{"hidden_size": 128, "router_score": "softmax", "router_z_loss": 0.0001, "rope_fraction": 1.0, "init_std_qkv": 0.0634, "init_std_up": 0.0634, "init_std_down": 0.0, "beta1": 0.9, "final_lr_fraction": 0.0, "doc_mask": true}
Below are experts of layer 17 (counted from 0) of a mixture-of-experts language model. Rows are named router (the router's row for the expert), gate (a neuron's input weights, with its number), up (a neuron's input weights, with its number) and show model dimensions 0-127. Each number is 500 + 50 x the weight over its row's rms, rounded and kept within 0 to 999. Numbers have three digits each.
After each expert's rows: a language model's description of what the expert responds to; "mostly gets" lists some tokens that are sent to it at least half of the time. This comes from a sample of Wikipedia text that the model never trained on.

# expert 45
router:598530549528480478437569506492501545530426428457542470536550526452438586577461482526548487472493470493555432468447422565456452493527409390516503395482471491474541539470534465448481482398518591513514392586372511599466447511493514568486461485513420537429398487555420503515427492550599521424509539500459565502494494540524410508563542541536551497510441554474528457522542518451483500480517
gate1:525426471518482515416553540591440582532510505485534566513438438509422465526463443494559518561607534496514637414432498485538403450500508509483527400475466476477493453461506529493637463443529448532530393553454468527540510493521485430498441501422525438530494582556459543611472470529435521484439541483460560530376488552526528518588527575491525471495545574523561502538465477464507525443536
up1:464499624479475508432533547428427603549581476510651591534472533521440476606490498493514541531485533542546507377429556448463430503515510507474475539464451533454439447485465491516498535482508484575454482465547529561578465495466500497508470478508483447543486581486530478430434498500454437477468581439486581487362442512579456453467479421589481522546484497498436502549485581515523615485499
gate2:476459479619502465496520573512520464478512514492528537497507576468501551465553514540570528648477522486482484501518528524385481567483490512587450448467447492554574498403570520547529523508442483471551429522509452521480489579476514501401572496488420523556479432453526513509477462597494507487526481428450530468456627487629407462510529398520443405464469555510450414453481534444468582520433
up2:521574491406505493479604495484574569503486485448486447414480462545524506495387540567495476454507457507547502396534532475535479529530468503463511498454602490504454451531394551571494483462477488465512606440516439550610508498545416599447496542569487456461439375527534484600513424446490445553492433491501385489495520526490512474453547467495497461484424494579482482465578493531523591424570
gate3:496461510548492483447505502422554519471546399429483555452540546506400526513525511454570519530481508453521429473454447549412456501470391519506574395477540497454519402536544492505476441415493488544359481515428521501517609465505498519483434474473453472496344525521479442528497517482460514540446519461449471536558398512587582500388417493484560512517517456489576421551513493531477529513574
up3:503468423458432444478536455423467544542503464551429509485533515430527592496498553463478543440448522428562458477446522521326555505500437456398578476554525478511553461502506350507472504484569475491501508484455580447506514433450539532396505511520572545546445443509591570527443462430532525484483451490500569559534457503531448539405464380586490439533492514452540442540528475473505483481518
It responds to: Bare capital letters
mostly gets: " C", "Č", "C", " c", "G", " McG"

# expert 40
router:606509519525447404441509471492521472539424425479505490455520498491436524596457530502591502554491493427569454529474364533491514465553429492502461440460425442356512498468562492421449464517451516502429445612425512579520483584432517533483448589497448533471479498573393516475471514583571537502538493531469531478478512508487514483615516469500577555492500520393515537514488446484556493491433
gate0:514477517545543440526463459497485598529483536522518464388423470550494549521417525503580535517480473365492614438551442455522486500494556520533576468490504510481576538483682499434507404448495520592490458521565507615548487584449494454626517535534463525587502590519450515477449493508470525487466440499476442551478461511541527457544500464489386573522508507497451537549487490477548499454471
up0:482533525567405465500583492501510424541445562528493509495421500536560558514417485517511536496470549509549512579542492508495499513465474474495542512463539593595625537521547462545475500509483488541500530539506398486517451495535496462532588526557561618539517528573409536411487541439535420523577425505505407471530492547427497479380531590557466504486576510509498497544471396476398530489620
gate1:492446517476468490479547497543507552433482470456497522471497495501425478524525508491481526440588540533547504475458428586508536568394524496534387535491520485468428449632563532476537506486527554470437453443533526570566417463518475506466558668599582523582512501554469484470507502493422477473491526497511562441453510474502476460500635417455505539574490451602483483507448459454588503415574
up1:522486499560532466450546443483505536464456575384435528430460539495518502504477462443508484587567515574478484574490517517537572523462413475537426518377540499506500474527474478568476511434522520551534420449537481557562432492468463514447463556470436495468507573434503498459561481448358512513528574474520474437442415438465522328415502513427481423520550531567444458495512575489538493485578
gate2:427495512513385472525495440495457548428484458448517579533575514470518466543560487533418500489425453525612487524442471587576520496551504493535534491465508499517467516589573506553455465443469503531468486455452532445457604431371515461467560454430416491466511504585558602548560554536567457475531475596508510572516611515535462477553519441495523566490463470476473433401521426474460435446490
up2:508467437524470530517427443591543471578546447449517507554514468511458384545496572549434537415467505544521423495544517454496442566538505580580429507484484567487529483555429504471526472512497469514539445362538490609368548449459488550478478458489500508473445574536429481455532410514435554523489458510465462490530469475461447511519629510532421608492600555489495497482543507452429517564540
It responds to: Table header cells
mostly gets: " Votes", " ±%", " Turnout", " Result", " Candidate", "inomial"

# expert 54
router:566592550567488490472569534509456523553478442490580486455540541448425584500474563530511463443574447418556465505487438501472468511537452485496418441444523427387551513500554396471452457409411552530456402531417529547540488546486514488518472541419468570489490471605436541520407579537548483498441514494431528476455583470476489487539509495505569532547499562429532529637498497488544548476501
gate0:474565471558493493500438535518514522544447417574507508585475449488524597554527441490521485567430531440505483384529484503558549522578510471495437482443566572483589460474485475508607569532517544459490442461411445425519498554543542517388432404481488522411514459482468565478489544520451543463497471565444452449417470446565544403496530497404506576539470535496443516531460493640464486499465
up0:509550478599467499453481507496490508523513519485566457583554514512526479501522624484554603549576563357510460377547461430554522596540524528466484503392533503503510418498451474475530556494431558522445424536462469470516477497519549517502470435516514484536577511431500543460433466498497454465482566607420530528434479461525548524436420479462554533516470428609455522548556395510543514579521
gate1:477511496425520489489411497449509555485548421437506497406547588496488518519518561533472547450498499460505610564385518487460549530563515464558487520485526530536509581514536416377432419506541443395438510576582516558444614542505537458555467490546479502580416502552512584535521476496532472476389409412525475527482538555495392576559474491531491500527503449447478501436459453511522505526521
up1:477497458507492426526467555610451449507441462550439536525516537480465529527541456493506500481484608561517441429585505454523559488443468502438504509593514478474577468478455601573461572513553548576587420520507445446489535550502495441479523466539359500514493487519491563460478581480381503504542435601507464491454497486536446430455482477530442527466426635462478479383506433542477560466526
gate2:532415469560488416401551493479509470478520518538544542503368497449459482469431463512557468565456489458497457541494482493528568484454471442496503413587521396451480485569605554543532640516491519649511523486430487518564505500493403420413521482517474500498546537463560482491408571567505614422507568510504527484511501386494521539461482525522539535514479514502433494525507518453485478585562
up2:483461505511490503537489522412458449470517491473499432550581528560519593581482528591522539444564572490530489481453492573468441560589486474552448557429512564526682567415546529477535368494530479400535518528483530538499466628472559466533489434465492492520513490571503527429555504556483495444532396477575506465544518499445454478480583488448491519522486568524540512415502463541522537407492
It responds to: Sentence-ending punctuation
mostly gets: "\".", ".\"", ").", "}$", " etc", "\")"

# expert 52
router:560515545488442444470456520507487604573460477447525464455545471409480585531414612436533463546526377420603525528435384509496439476496521467509451408462482457446540540489510461466459462465490544539471418580431578503469449585410527502455432502498515566541493496574458529487439524500541477424486462530550537411492506502508451536527594528511568503566422531507498423558505412528526492508514
gate1:507494530452473496512559372520508442498532559390515510475473467591550476387562515467473550455468393647555537393474536562436453464487501473552465492476512506448590522560465520499534520488442506464517520467437529434477528467413543582483547522585420542559471452568447490579500605481445520449478544490538538494414450490558456514496491583532444521437528585462524419486464516538477473486555
up1:496473503442526468488477391466510541438548558426583566421394506548571570432465499425517459466446526487514536529509520549475533436504576543505462480467558570504473469546544518501448523487508482466489605534429635512498499458454497522482487457532441497454505512573458523589415492546557430476507448605455535381460365580453552557494469432522472440527523527504529552534464474480540400483560
gate2:528552544483479499523489478419474518528502485479503487536504516547504454587375578466489526401452480634462471588481472526513512491485464519421550390517483499554496624604474454549380554450516507521571526536496493426508501527446509512453510438454494508472498435568485419466433501515484534470529485541495545440532466470564549335472473562528426505491507400502468459523469501394538517598544
up2:500456560490526553488508412506424497547476540446469557484506474541539425532486437526527422493533475576639469474454487610493499455511550537576481556519471568504475564519502556394636445440492508565571486451478565489445527523500574509535476495463459454531518508489463418475453450466568605506566511441516530550540497473562434541474638483502494515477534475461476591459471556382493534600470
gate3:515421553415432542536551485550500599488459509523492515485620483469598580378531509421547595543592512551585502536505504468446581442544470541497482524426534541495622468476586469514466481457520506601546528505510537496544465507451581469486503631534447519636527499457433516468469517510563489521453488446524518466491516461447446557537472480424528545482473497509578481556567507487508447527568
up3:497459487529548592457513425561467378501467487450466519565453507527480542523445494478474502479540483442510509466580501513396436534548503554467471452589491465482574542540624522475511504519568488586389507550583446428452573540612448509500518473516508442507513488486500516516426492476543506468501460421519417388527498475515438560584428529531592540401424564465556571430560469561494510514522
It responds to: Military and war names
mostly gets: " War", " war", " Civil", " Infantry", " civil", " Marine"

# expert 13
router:567527574564536446432528526465493509473407426474543464477587525457497565573446448517539476434476454486499472430413386535502486482546393461564499413484397459428578523516525451485449484493505606555482432496404492522550456525453445541468424511460449534498453489614496518532436541572563514487499501480411547481508510477506397454536531566536553517485461512432549437595556476433489546502484
gate0:516494524517580471482422518499422475526458449541438462450488449482485591466517502478533470582553430502469569481478561496498551495535505481411486621545559533513401420439416523409473420439436451444566424452540435501605588562547436439455511436550520490554481527462413514479602543545438484470446585448496482509441488587545413441504527519489491517550424494449468513545469499507466462474445
up0:450442571563498533555579507586463452477451481436555424503550496526559543452631508457447458519573437508503566522548435506490469449524485503456426528450538575505545492467554502504417526457451522426521485495456503472461490430496560521578535453438511586444507460423506607441534502464487402561468483414542546436538489495513472562531516488434475505534562645488608530398477515520465421491545
gate1:511498558509489514497482624543522531496512547563559493465502576567509500492444505467489535564438515467460511502539444484524478456562351409463534367505451549431547522449563408479366433390540456523460478506461523533500468459523532517470458440398446512453505502421494467495555472458533467407442546548453529392471515528541575510459441518428475505591543493507545432468495474579499478579515
up1:547448537460534507572496492435520555454589499463496585506530450494464356510378474515495433486494500473491460563533495476555413473545472470519479519466538422518417521564372600503508491544431429461510491449481481553392422553543522553521477467571483436472521505524501400457460468529423431487552488530523505518490393505507500518510539616412638487482477512509573506487573508495491513434455
gate2:532610507550524517509468489559540497462529505444633482581474471517487520531470492544665465437486624531521485577473520540483494491510484611461514462449463498471504548514511517513410514419471493464428531509524451479454581479439404573552520523540554504532556528601503488579541556512455523538496453507438433536501509438563474468504558516471604503485456459519452498455596532491495443596369
up2:521372521478532537449508424435497447420466473459484580501358524481520474463530519537511548476461580500504539570457531476491549592521449440515511465479603484490484491469395493569564555502438554617534479489487482477532554475511462524519514528580385534521495498476468522544446583443595410568474554557498471532499482493411504483589449497530605466433512483423531497605479491429539493451461
It responds to: Capitalized word-initial letters
mostly gets: " comp", " app", " Comp", " Inc", " p", " P"

# expert 21
router:556599539501418470478520525519498483547465440416529444395485487460457523553465525462550476466530485485504468441416423560518434476550479445557425501397401500437540545580560439455459508508471552556435442526438542494484430569398467565458441561498477586540518455642494534523429489564494457515461502524500557454549522484500454536573531553464542562539456481400511519533550440480509466445412
gate0:526469497446630488473480505538484470476425590560526514461485486409459466517473525537517496440442490482561578496526517456399548475518492494524522542567479457544571516546538468495595452545510539596462577408517468513446612528496450439464441510566474471464485571554531570552520562513430494562517399557462546509520496414537473514442406551485583622492468440539508524460492606475616496481484
up0:478438446520497532463529513455515499531474502449481573503511468512483468446521476550562498527678619453437479596546489441537514478485540494489479437490438433536471526487517521507470547455472566432521463487481587482484499533464417534528477477524447460559570565511547466529405476582564457445456554501516577561500414588435552608573571453509482518481446504526553519496581429491667512455505
gate1:527547464473414542511449483548459467615496572549533470477526553462491507508481501555551514420543612472503404431481451488558440412624619537555583517425518451418491496502540516502511528543541570466434473470493481482468508438476564567512452491509456510557387492492462468585516427454514439533511478585435535525572455499441467509582460573561504490568422511500430413485559439469521529528486
up1:477682491527535477460554536503504446484503534429474558550445498587539488541446549505480502527469481423511473511480431556548527546457509553509496441431447496510429469556429609605401531490486529599486554565493556497528563436576424487502552551487443475468437492587493466446510551484463573536394338525467478541532538531457505482485457536539578534427458497512554522502545468482450467490509
gate2:533495470493591505455449496503533476513471585411469522481424469573474480626561596521520499525504488440542510455525522514490456588493484506585455549508613443489555510558531471432459596524544641503511467520487480529523492471404548542515420483430458464471575519540525467590435571507553497515433481521472445475549518501389536521531388505481526492466492410573527570581573478452538577516462
up2:511516427527420531476459453482476501542520450462492501524534445448541484656497507453491520566499478508501580481571487616552398408517486430504527464598529474494506586374485447550520457494516508478544450473501504592501451573547498461441449494479518584480517495597482460563538506467426507535386395499531435611494507528489436509440459491449581503561528487451430566478534594471472526469496
It responds to: Media title words
mostly gets: " Play", " Book", " Dance", " Dream", " folk", " Platinum"

# expert 59
router:584546557558470455491529509501442554554512424460524477458496591487442599524449578585523459429549409444567484484427465520446418487534474449497415442478499483402545520487582484416443465423440530537473432581417539599498453513483532491496497517442461565506447470624473557469410557507489515480449476484445549466493549544518430482598512479450525559588498557451544494574458516509505535484470
gate0:506540594517535570518380485526451600486475636503513508519513638468502538407603458555494445416538469451491551476418510499476464526423497440480501530492475527568520365516500573463560451466461477503547598520484475469538514414509595474521483490449467528488569548535490473503464467475491485574460508497383554506457562482585462548532464505411528482525435435499507442555439514433529464478485
up0:546489427567496494449468423509475531474515501556537445559496502536358424556481468452492488502502517405523442453536513506419522510433511619467521521531467463502473430496449447515458479407570522466514375475490398541555583473503471504459489509636496453426614554481468477514501477558488498477504544568461454476462498588495536441539425432477476495544558547537503462485592568558564589513423
gate1:502387430475480453398524512410471504499526499564625568469406493410478410425518491489533504506487446453465475517489500488526476468500447585471486429476565444424462542478498606573459586544547534474473531570481499471609525484475444438548495540449467504465511491519526579621389597467492471518548536565414496448551523516518541385524455488561453499509485429531543499560465493479472534530520
up1:524460435383543525524565533380508511522446437555497505494463527491498514401484490563484573502582440525489570544484522530465588515549458498458513499479483521502481511557532525620489506523486494521462453587521471563464527459449448453496490565508555453553450555536494579489500509513434427566537491473471421401508437531528443534507521452542517451563430523493423430542279429471504505522577
gate2:489477503416509544521531539400548552542513410443526369466414510471490475528569439516498434441530522428465557536437535441480483440604581556472472539495540468433441484539561543521533543454513517434547521459523493485625483544444616559475532494539616506508550515556486514495461528556513558546420543533360510462522473458397470479556562545521481563461431500495476474528509499544476440521427
up2:504520478421557538558599459438512575466566474472504430478421592427503447487539436543445537428510473527501544509398482439432494389536576541580493543401557521480461468516539508500474608517419478477511466451510491509492520531533485487522492565487573495509587493501511540517480482645502594513416531525474506507551534486419478564630504537512525615484523507445501375523490476510561484499464
It responds to: Periods and abbreviations
mostly gets: "\".", ".\"", ").", ".", " ibn", " Jim"

# expert 18
router:554554494532445441415534510508423534528444471453483473438526547414467539510446537521578508484510486381515424451443403575513408507474476506546402391427420443384475520515469497376502423481459495543500439550379510488542473561464485511523429579460418514505476539545444537514496501572477446493461538464490536476476536476452479493550523576483551493556586503522511471596481431549525540551485
gate0:437577520467438470432495518578455482500463517468517521508504496555460488422479490471435461432539583532399445434508403573436468622446430488471509567454543495429515487502447422470512613513550518507506497537465467529402502483484490438556403458477494479484507497526427577576473458642544437510563520474549570492476446518380445462493475488444429523548528514531485489530524568572458582445471
up0:499624541521455529472508430517502623454611436496581491491458384518453511489458560442514518517584465480502472451500521521556524577404522553520554480607599579498529504469471504495475456602421481525502597552531521435466490527497482516442538469422532484488532476548445356457488541571516543482558513506536472508491487502504532427466490514420496492499581466545457512601518565506600443522438
gate1:521496494452560413570449575467497457518525490514617576600491378486549582437514551460569542582464434494551498467501455498438429475445513490494454460547537486392526561455566520607442478565506430526575565518457599570474484474477525483466430479431424481444485454514501460425482564625542531505497496539506506504495421550534515504533446566523457453523545582478559426480466487437527514470501
up1:479455503544484440473472611538537612507519540618559472603447467457439519512456440479512445561489471482463551448496408513502509512514418464578498440462510513544555447499497582506518421404442477493510487511531500463470553504491460517437479545403484461478439528435558439497526489474485416492479448549406479575397552421492473496488377537606518553502560497496540483554584524404559546510566
gate2:515528541340474471405492525510499491552526545429476520519451498335496519627602482556437519415452526514457499479570446555435460424443555405470475481467377432452474495475501471550474483479531459548554432565351449525571464544505419510509531522489544521503545523502538509524529518532500519502506487447542547491502446498491497518485561509451499453518484408550526439519565487612538478505496
up2:477489481350531415522480591535529541533476510519460559583546567407580502502484467487465470557431510484494532559488500534466531454470493530452594508489389407425495549496415462467467525462577562476525435499490468477490423378530462522455525515480573526463504390507527452452452500523554523472472441512446585501495470412499470451471402552487504472446411418439558556595547472575500513503483
It responds to: Semicolon lists, infobox fields
mostly gets: "{\\", " Swing", " \\", " Article", " None", " provision"

# expert 1
router:584545565548473469435551499531490553498421442495506448503518557446526541498447545545558445486596514462571432494468440549417487469505500455546513454441437394504516571515440477428490508523427551516495460490458481551554451532463474524507382623504474505504434459547417493532424524517566490479428520453528574443425529525498417480606545605487547564540496512460601502583443468512557557504422
gate1:495474416426420437526438614377522460497499499514472539361508524509452518452545481452536446516391557501510516503464486522552459512583425462451501582481571525492586537535477460542405524496556513494473529508512469450536463441500601547496527440520480502560427450472524507621490517517491401508515482532411518496507597444495502523465427582500574505468476497406517517506514492486426569370487
up1:509570515602579505511541542550495524497485507554468524543543446536455536570430547439492534504481463443526514516523506567586546536408551563476509423507511527490451484480519571553582426480482470548533479488481603519527481519498492448557609489448481497479382513390458539451495496481563591539491387628524485465438465637487485469464473476552457429500479487513589457454431542544570454533578
gate2:526491430517422548537609441470484427471498500552576412525464363440449496532562492491465541530498479542609494560476554530543437515501539540517555472550510490528504536484519426581436484584531473536472497506561434441524531561421454396626510487439434541504482502504469451482456462517472551507502451440539491514582437440513392470447476575555517428452526552590537442465446591501518474508433
up2:462521451548479503467546479383558471498420455556564410457575521480425504494505484611534483505472502507561462454494416459477566510506456600371425501509548526473496544511512515573491539550482487460459472491534481533545517540518499493489559433502546524530461428525538673530558530513411469545619419463501471497590542509482493486472511507421547569610492529539481482445571548459531485386516
gate3:485496500635374415476555513456496483479483453497436536427552670494477572462528523497492434470459493493441496506519533512505500473564408489476467530573499483480540556516493548528497527500511456545417501481460414471558542513533547490458620451480413548520382391461496486491535509518559542558570420510564479484529400485484449503559505474482522445473509626474446400523448504499486542432478
up3:532528507500499457586499479576532524491478399400532545464398388503557419531565394519500568479446533538508542525480544494532502467563511563528498478479426500467488527484537456484519452532366466526528552549500519452587379478480390441489454562574548524473460485502512490452477452541437517444446537543473557530410510544516470503393538501548471557575512484482554433402511481509529415525393
It responds to: Copulas and predicate starts
mostly gets: " been", " was", " became", " become", " being", " is"

# expert 3
router:613497502589497444421559541444422476486474443505500500415494592469554572509462483551567472448571438475517483512431361547422462523486564469524467480455476481434518514542537422461488503478481557514522410445439474540510505509432468506453365511467428522507456461622495510479413552449604491515463527468453555412490497497449452477592512540536506486569467498458465417532497534511595551524459
gate1:505448428449494532584421597513508514567506502415423475406545500426513505528531435493445501598563408486457566488421520585571455528514459512446461549479572496533526456449536471454453507456505632512497476562467514433492461423502527396499427394544511542496499444532525430536511559487390524499558469411475530545481537562520462465460571455478468606523514471529511514528484451531509404511431
up1:527475505491558474445505549437525550448461545517502465456442578398516548459567453409516546566543401594451476481485441517485508493472502453413591591515482500580494480400486490474466571476499473472571581543467409497584493537568535493436390577642417498460532423501461479560566484520530453541474452452477529484426546527519504460580579525484485499462546522475453459502575501531520572526549
gate2:497411485559466475504475567437463619641532433434454519393493513511533572481507471403484558564585523454482498421463465567455400578440528536545496534441512451453551524534490513415514511491487481420587461532543523498504527460479497458520443464495500516556601443559505587369453533495505563512495526470552633483505522449533520480583494510532468434501511443458534516431450505505512573492511
up2:539524480574430496518465474427496505484504445508523465412457438443487550496552611523531481469529482428489474524572461457567443594550420556447443543476523548459467640494390525486541512582465582569491552471493471515526517501515464541545489494483507467476486506459491538525588561467503459567521609538482496442549495473452527467612426488546579448566467404483516515461519510423577604470617
gate3:492525553544462428538505578544606444528498553496535488470471563467489446556487565566465522449504530552495475575387553490503540570503564472490473456540435449494557579540524480482461525484515572465596466515499554528493443476460558457513536486539426495431613543541501485431403627463493650539516476461597576531523519372498503533501448445524510565457402470524477501545541537534505514570479
up3:504447452502457461573460563540498441498553581438613406471455577514522516531503549520523541534518485573474523575483514526575500496533581500476478560465480471484594530446438503425474566432455632444541469486524520570524520374553502441450463554532484472422527488524541537528487588423515565521488483541548452546602444443375414561476481454509452471536558432479438437490433512462523513529491
It responds to: Word-initial pieces, pronouns
mostly gets: " dis", " un", " comp", " Un", " wh", " we"

# expert 50
router:636554527557505492405500512492504461486485480465485442477524538453451495611455556552585445529534436390545463446461458594405479450493462456510443500505486381484553569537487465472436442456494574521497440462400511602504522552468483595473473522438435575447448388506498497514434532580552455457506515484437508493508592452438474450537528486488587514513455575456520483572455509541508516507501
gate0:436465509571484380438458521505538490527518480584475571421556404453470476575566576484458459516470534575524525500564565555664476429528561477557515516503483617523564484438555405543562524471522526470518499520541494539481535444444488551478493498480507572481538470486482567550349440597608494562537510482497546482526516460523510556502480489497494499502511543560436467611460499552484481523444
up0:462574568476536518474480398496547586556523493453518451484580523497534493411434507473435544579507478503477615434491523500449471495512525419469517483512495528489474510447401453486390498496533452439546514481507477556564562523626469478518482550359418489496500491558472590587522382542485516514440493462533504492584522550486546531487477477632486459471506581487575413556520537523538470421533
gate1:540542476478441475536521449511494395539489490625467502464442512577581518470517550487513494372396544602553527518516477518436473561500471426513510486585474524469591556543451530559481489565496490528491521484543523509497623620507504479447498508552535556535445418496461466487495560548512491477583526496509507339501567463608472497436419452554485514501470485622481544423497539474486462511530
up1:520416410478509527423489476515473483467507549439499472521422460378527534449545496570525410459490496478517512495518469582549572488522465593494481540548501486532462567504436514516440512342523503473617507442478465544550515459519479619464482484467452529434375454508502475564538475484511428483502531451452494566494497414516533537545510519524385329512536481475446493489456577592494483485496
gate2:523526512497462465474543491401524483531469474523446513483509533455435493490430434437553540580486515522483494610441445453470484489462482550599444485564480499507542390558624437564400542605500538515484506498514541481517553488531563566491512552490598477507387474500543518518533531502384544556527505531464494457469559428574508445476454463525631539487576574530475498590501544502372521553487
up2:459579400384497494528529618482454486418463491370363479492589545547464549548509455544501418461505529525519517476458514532422539495532428510479457535470417468560492542485476541601445513531549554569526534532545498430514471487507563433478594568477522523484462491503549477573491562483501466561541400562515501454460520406414560469459452478518541483474436493474508515595483394543499529505503
It responds to: Headings and table syntax
mostly gets: " ==", " ===", " Insecta", "rthropoda", "|---|---|---|"

# expert 31
router:632544573579466482470482521493434515533444441563508459496539481477494584499499533525602428537512492458632526539490431511403488516527482439460435510420500511493556534553520455484455508502404523564429439501333528545552471596463533517581472618532465544547454418541405535451471493535515519454495459457545480478449560506496476507536548504480489477501532530416489558546490514509550500459389
gate0:494449472474474452496509526425533472537470550545512517445570474530504527550452473488430527666480493486480625439470472445443464368525529493493529500559499502474473420551518528486468500460430489526499458502508520510514462531570511493461446457566489494454439466476478434451501517573476498500374548592417464457330549467438465592495417516542492456467490537476523505439469457538512528374607
up0:486443419456513513514583413579493582536571484462496557503441475420502477428572524506487538491524399436529462510471507532583509558484457593477417463511505456532512566518426504461541506451499557454483473520620586508501455571575374449455439652501504445611457542519500502581470523480490478452407484453483545514567538528509484540513501506482499485486403509496525447619431530504528522501474
gate1:570554485553517455440430463522467479537465572565548511519491515537525585509570573473494519502519491530558528573547488559420481562518483467481473519576438496509632563456547431511384454459566412569498544460538446454482521582490540513479448534519468549534571437476481534425553566580547554478575484406526503460620414398555498416460484504516478469550519473498480484511471574442522458566420
up1:481478483514400486597555494443461485461572489483451573463504588420368562520471525478427472446447552497520600553544473556499424487476584508526552452558468476516487418496406490486623513553535466558431462551453510470416499508491468450565498497469523557501496467548588498527446509547577518424553469555542475548411528537468592469522494528510503444469599490438468471380474444469540532558496
gate2:476513556413461541491536520483452603579463505464480478488495500548460544461505472518528498424584580445542474532469410482460477472506472468490488485490464499499492408455469416398566528567488498545493497532473466355532441598502449583473459403618529504546576477555584530442561425556530484434511485497500467470545598563621515524526456570522434550493415512480485473542468470560548566529453
up2:494538466430517503507476463558535474454520544446503473497473464553483450494471454356431516469580493561546549532501530521407435418433496512545609511475492544490552493482464571600460548511494505438472549537407479538581508462467542516463457394480505587496609513521479464495537501471591477463505533613584461517472467640524522452541519536515494464419443427398510549546451502504436569546555
It responds to: Census and life facts
mostly gets: " came", " located", " died", " consists", " months", " lived"

# expert 53
router:566509488482412477467509565492462482523474483504565495453442511431457619571395559486491476428532397405515462496452390620469437502508499464457445464460511491439574488497540417514472494522454580553417467579429614541484476501469501464492377513510497588503464470540382496590493566473527484528507511517432552456482513505474416483547566519508571542524517525435558524580484445481506486527488
gate0:451572611491508526564540598405467549546514492519404502575498500506418618514467473483469470502485533506480459505521442516460527464530498477541534509504537543529556563446436533528481397473472454502426494493532598490496419527568537514476566442375536504505370403488471489501543477482489464333461496421583494474473563515486458469545516485501592567567484509482535457525538444503446452558563
up0:487528478457483524492454434524414508520563437444445432446497497391536461537473527522499561436431416456465396518479505543531381459505433571413552518495467422452465363424474585508465533466425493511498454489448518502524626479529620501493510455456561544555471501537554474503506502485474501402657534511452516433490494514557434477503422517508494493468483503484518426498431441515524523443529
gate1:505419411540484473505497571437485513517489532568458539471546453496493474521511419379468537536574455509467545449541426544420573454421514446590398438387468501529582508455470476603515488519490509492471471496473511488498502488540463518428489511554439537454483448440444469554503612513532561513467555465485473578470486544542504610543554418558481422522511587446599505504417580564556466545506
up1:471522491502384447481496510511459492487533531535501575515514396439380535572501501429458506485506398480474564439476468500490411423512572394534484402407442451478491540439409567495522485472566446510442527597524508491473450482540540423499460549499519560580507338455548503476506575443508483451468477496476483491472467501470511430446525464458581526586537566459504536528443439552473446555544
gate2:506456483518524481464496487456516484464539471513411554525513472512387553529511503487497564556472399597500592507514555497452552527445443553505512389422538472520525464511553412569492496511505508475575494550505500548551312501551499551428437548451555581436432501480455500526534540497537575520491474450490480480563476457448486606519431416522560452405452575577512490485431605520521460486541
up2:513531607463404540544522521498563531489483485549561485468485486441540368513654477514512501582656581498489432528406521495533438449549581503504601506537527476480479549471430564427510556529490465536462492502544494502459518435459497457550642520516510462487549558516446472446494516531507488557556446526559538505479505522498545513410558512476529555484503519516412563621502453573541542515491
It responds to: Mid-word foreign stems
mostly gets: "activ", " integrat", "gr", "omorph", " continu", "incorporat"

# expert 39
router:584513494567450488371495569429481451509416445549497481451530645446485567551463525519588535522525523517519477547397443553448461514499490522566435436452503461440504608576515444443443448512458502515466459529355534536470478553443446540441457529472526519460494461622503479519443475499543500481454526492470647481436492489460492458515482510543520505571514488376537482505512486520558518445522
gate1:497447551464509490472397539492424519534449508507507519509531448519536475585540534440539567525448563468528480516559556470402530525477603451568426532511530514413521575453442545555561484422440510479550477473554541417519478619499631546473528507564511518457571523479381518526526523493480497506577482495364554452424532473414469612485455493500424462450546510555438501591509492482545507519488
up1:490504488510506437424524490516482618460454504509504590502520579497493548495573416553569414493410430438504535408488564472514554522512423473562539555554528454465351443502521559440516477589532451511542508454431528521433478438486486555626570517537496547523454538521524559462493444502550392543558513531563496491508635485562479499443442547518467494541514479521539487535423493544409437515483
gate2:529483492564492499478475566473610417487498522464564471357417491567492538514410546566488438388445507552460415529528553491490447587556457469643495433445461513468484491479552516566562455544525520493468498489467511500396421442549476471454459476437511440483508483556479543499475631427501509503489526504534573448464569433507506394584469510485488585506472491446508484493492469592476463540458
up2:525495473568462597508486480547453422407479498524531375521432468483546553370564580534442521436515494528467482587466508533559535480447505533505519522415478451543519533494488388528474486591458492549413489511517554443503480470536473461420484494483414546493572544509549461625514601535489515450589537467531463407429543478512454488529511577456511445495489475524439603470449561473536578534558
gate3:475451504593491529445466408446473550556487517509463529477549536572493488468552542420492601589537545518489496468410542490459438508584437483516565423498541497497493556574573431472454518547517487538500589531443560507503549521537517547492485502422518502557453394572474490592541485492514402465467562533501570447414527574417483434482487505518482458441580539482574489408396501501393588527459
up3:538526437482464511512535500557460420548527468537445470463460520542517599515474503554562522477610457539514424554519511457406506512495584508487538548489488502517443415540566488498511477535560527470510537503443497475488472455405506370444615488452579550525510506449485425464468429544493582454451375525476399434433539563520434532465550473535487424462571517511489579482390445387514467452504
It responds to: Early syllables of words
mostly gets: " geo", " flu", "fre", " bi", " bio", "clo"